From a checkpoint of a small mixture-of-experts model trained on Wikipedia: a shared expert of 128 neurons, a variant of SOAP for the experts.
Below are experts of layer 2 (counted from 0) of a mixture-of-experts language model. Rows are named gate (a neuron's input weights, with its number), up (a neuron's input weights, with its number) and show model dimensions 0-127. Each number is 200 + 40 x the weight over its row's rms, rounded and kept within 0 to 999.
Before each expert's rows: "comes after" lists some tokens at least twice as common just before its tokens as in all text. This comes from a sample of Wikipedia text that the model never trained on. Tokens count by the router's weight.

# expert 11
comes after: " of", " in", " for", " to", " with", " as"
gate0,195,246,247,233,184,182,223,190,225,198,142,93,234,192,153,203,204,105,97,179,172,219,174,247,219,124,179,157,195,123,151,176,233,215,202,218,238,221,163,218,231,171,190,332,110,196,199,250,247,203,197,234,211,262,180,229,267,176,236,261,213,215,185,249,156,208,209,156,204,171,158,223,206,190,236,132,199,197,177,155,180,181,214,250,249,293,187,178,177,196,204,141,187,169,242,270,174,207,187,200,209,207,185,188,169,220,217,212,200,194,247,194,196,231,212,128,244,146,192,156,218,194,178,208,146,160,278,195
up0,151,162,236,217,224,199,222,207,275,145,277,231,185,251,78,196,138,179,105,204,210,200,174,141,167,158,211,153,223,202,131,200,204,253,267,259,235,213,234,187,232,217,178,237,188,176,85,205,189,206,192,197,181,145,151,197,255,194,246,170,226,203,236,200,164,150,214,113,205,219,201,205,228,214,209,273,137,221,234,263,232,91,200,240,141,200,193,208,179,208,194,214,165,208,251,240,184,196,252,317,206,133,233,260,231,228,239,192,178,187,185,213,162,236,185,243,204,199,108,203,188,228,229,245,222,191,192,195

# expert 22
comes after: " the", "|", " in", "In", " In", " a"
gate0,192,155,214,227,193,204,341,215,231,252,243,196,193,252,125,261,261,242,218,294,249,168,181,249,220,209,231,155,201,197,230,227,261,191,153,207,208,240,278,59,212,190,140,175,197,216,225,196,195,209,158,215,212,142,265,251,176,181,181,231,205,188,218,228,202,210,175,148,175,147,199,188,200,284,216,199,197,209,224,173,154,199,208,256,189,199,206,216,194,183,135,197,142,213,187,199,139,188,244,260,194,144,254,188,239,182,144,207,219,186,206,195,307,134,185,149,142,170,189,196,266,201,186,177,213,230,227,239
up0,227,146,165,227,199,152,239,239,224,218,271,170,247,210,152,284,213,145,188,250,170,253,227,199,250,193,155,199,235,196,261,190,253,184,233,146,195,210,214,210,243,239,148,125,169,201,199,182,182,152,301,132,277,154,179,204,163,199,281,282,176,204,167,209,198,206,182,208,244,159,180,261,170,224,206,174,205,203,267,144,174,189,156,235,207,230,192,203,198,210,232,213,239,150,184,178,142,204,171,176,165,232,211,161,159,207,236,130,252,214,235,172,171,122,150,190,200,218,338,189,171,250,218,228,202,148,165,211

# expert 20
comes after: " the", " C", " A", " a", "A", "-"
gate0,203,225,228,149,181,170,227,154,206,165,182,274,163,229,245,157,207,219,222,233,175,152,243,191,199,253,197,128,205,179,221,236,194,184,172,192,234,242,186,184,209,180,243,151,229,208,237,253,198,176,158,123,124,186,233,180,205,207,177,227,183,246,177,208,266,179,223,209,204,261,207,191,258,177,200,212,199,245,193,253,166,162,207,199,217,295,223,186,153,168,231,183,238,237,186,220,222,242,185,243,223,207,188,238,216,216,217,148,244,189,160,187,153,170,248,190,229,195,236,253,127,207,179,208,214,233,227,204
up0,175,314,212,160,190,229,186,250,203,194,202,212,185,200,244,133,197,149,199,180,197,229,179,154,276,266,192,193,203,101,214,184,201,228,205,259,205,231,148,119,174,166,175,216,202,215,151,146,267,249,185,197,163,201,228,161,194,204,181,161,218,181,119,282,255,186,246,133,131,217,167,152,253,226,181,274,252,175,169,222,178,156,204,280,247,233,179,174,185,153,124,200,196,177,209,201,137,186,206,217,207,267,167,169,208,178,134,207,239,117,229,220,222,256,307,198,136,217,200,211,199,211,273,216,198,153,239,252

# expert 7
comes after: " the", " of", " a", " and", "-", " The"
gate0,128,232,227,200,188,224,173,249,208,259,170,203,190,149,196,207,154,154,147,194,269,207,307,221,190,234,203,204,212,138,195,207,148,205,204,121,202,216,207,176,205,213,180,192,159,179,191,156,267,215,138,213,251,203,177,199,209,227,207,186,193,185,186,192,188,224,167,203,96,199,187,138,197,191,108,247,170,230,213,238,204,179,201,148,219,228,149,153,103,230,209,150,208,222,247,193,68,260,230,255,225,174,285,210,255,214,223,214,117,220,224,262,202,210,177,163,192,219,192,283,224,200,191,188,248,219,230,138
up0,142,262,141,278,167,177,192,228,236,245,213,216,174,186,212,153,196,164,127,199,225,207,228,241,253,259,179,268,235,162,144,183,193,205,147,192,218,277,260,232,76,230,225,255,214,219,121,224,184,116,184,240,164,195,169,243,229,216,239,254,197,205,233,187,197,128,193,119,231,157,199,81,224,113,221,213,136,127,224,188,234,201,133,221,193,166,211,153,201,239,219,183,205,149,176,210,191,235,164,210,239,206,268,207,117,152,273,179,212,238,197,246,138,257,184,131,199,194,184,230,241,179,152,162,227,191,186,228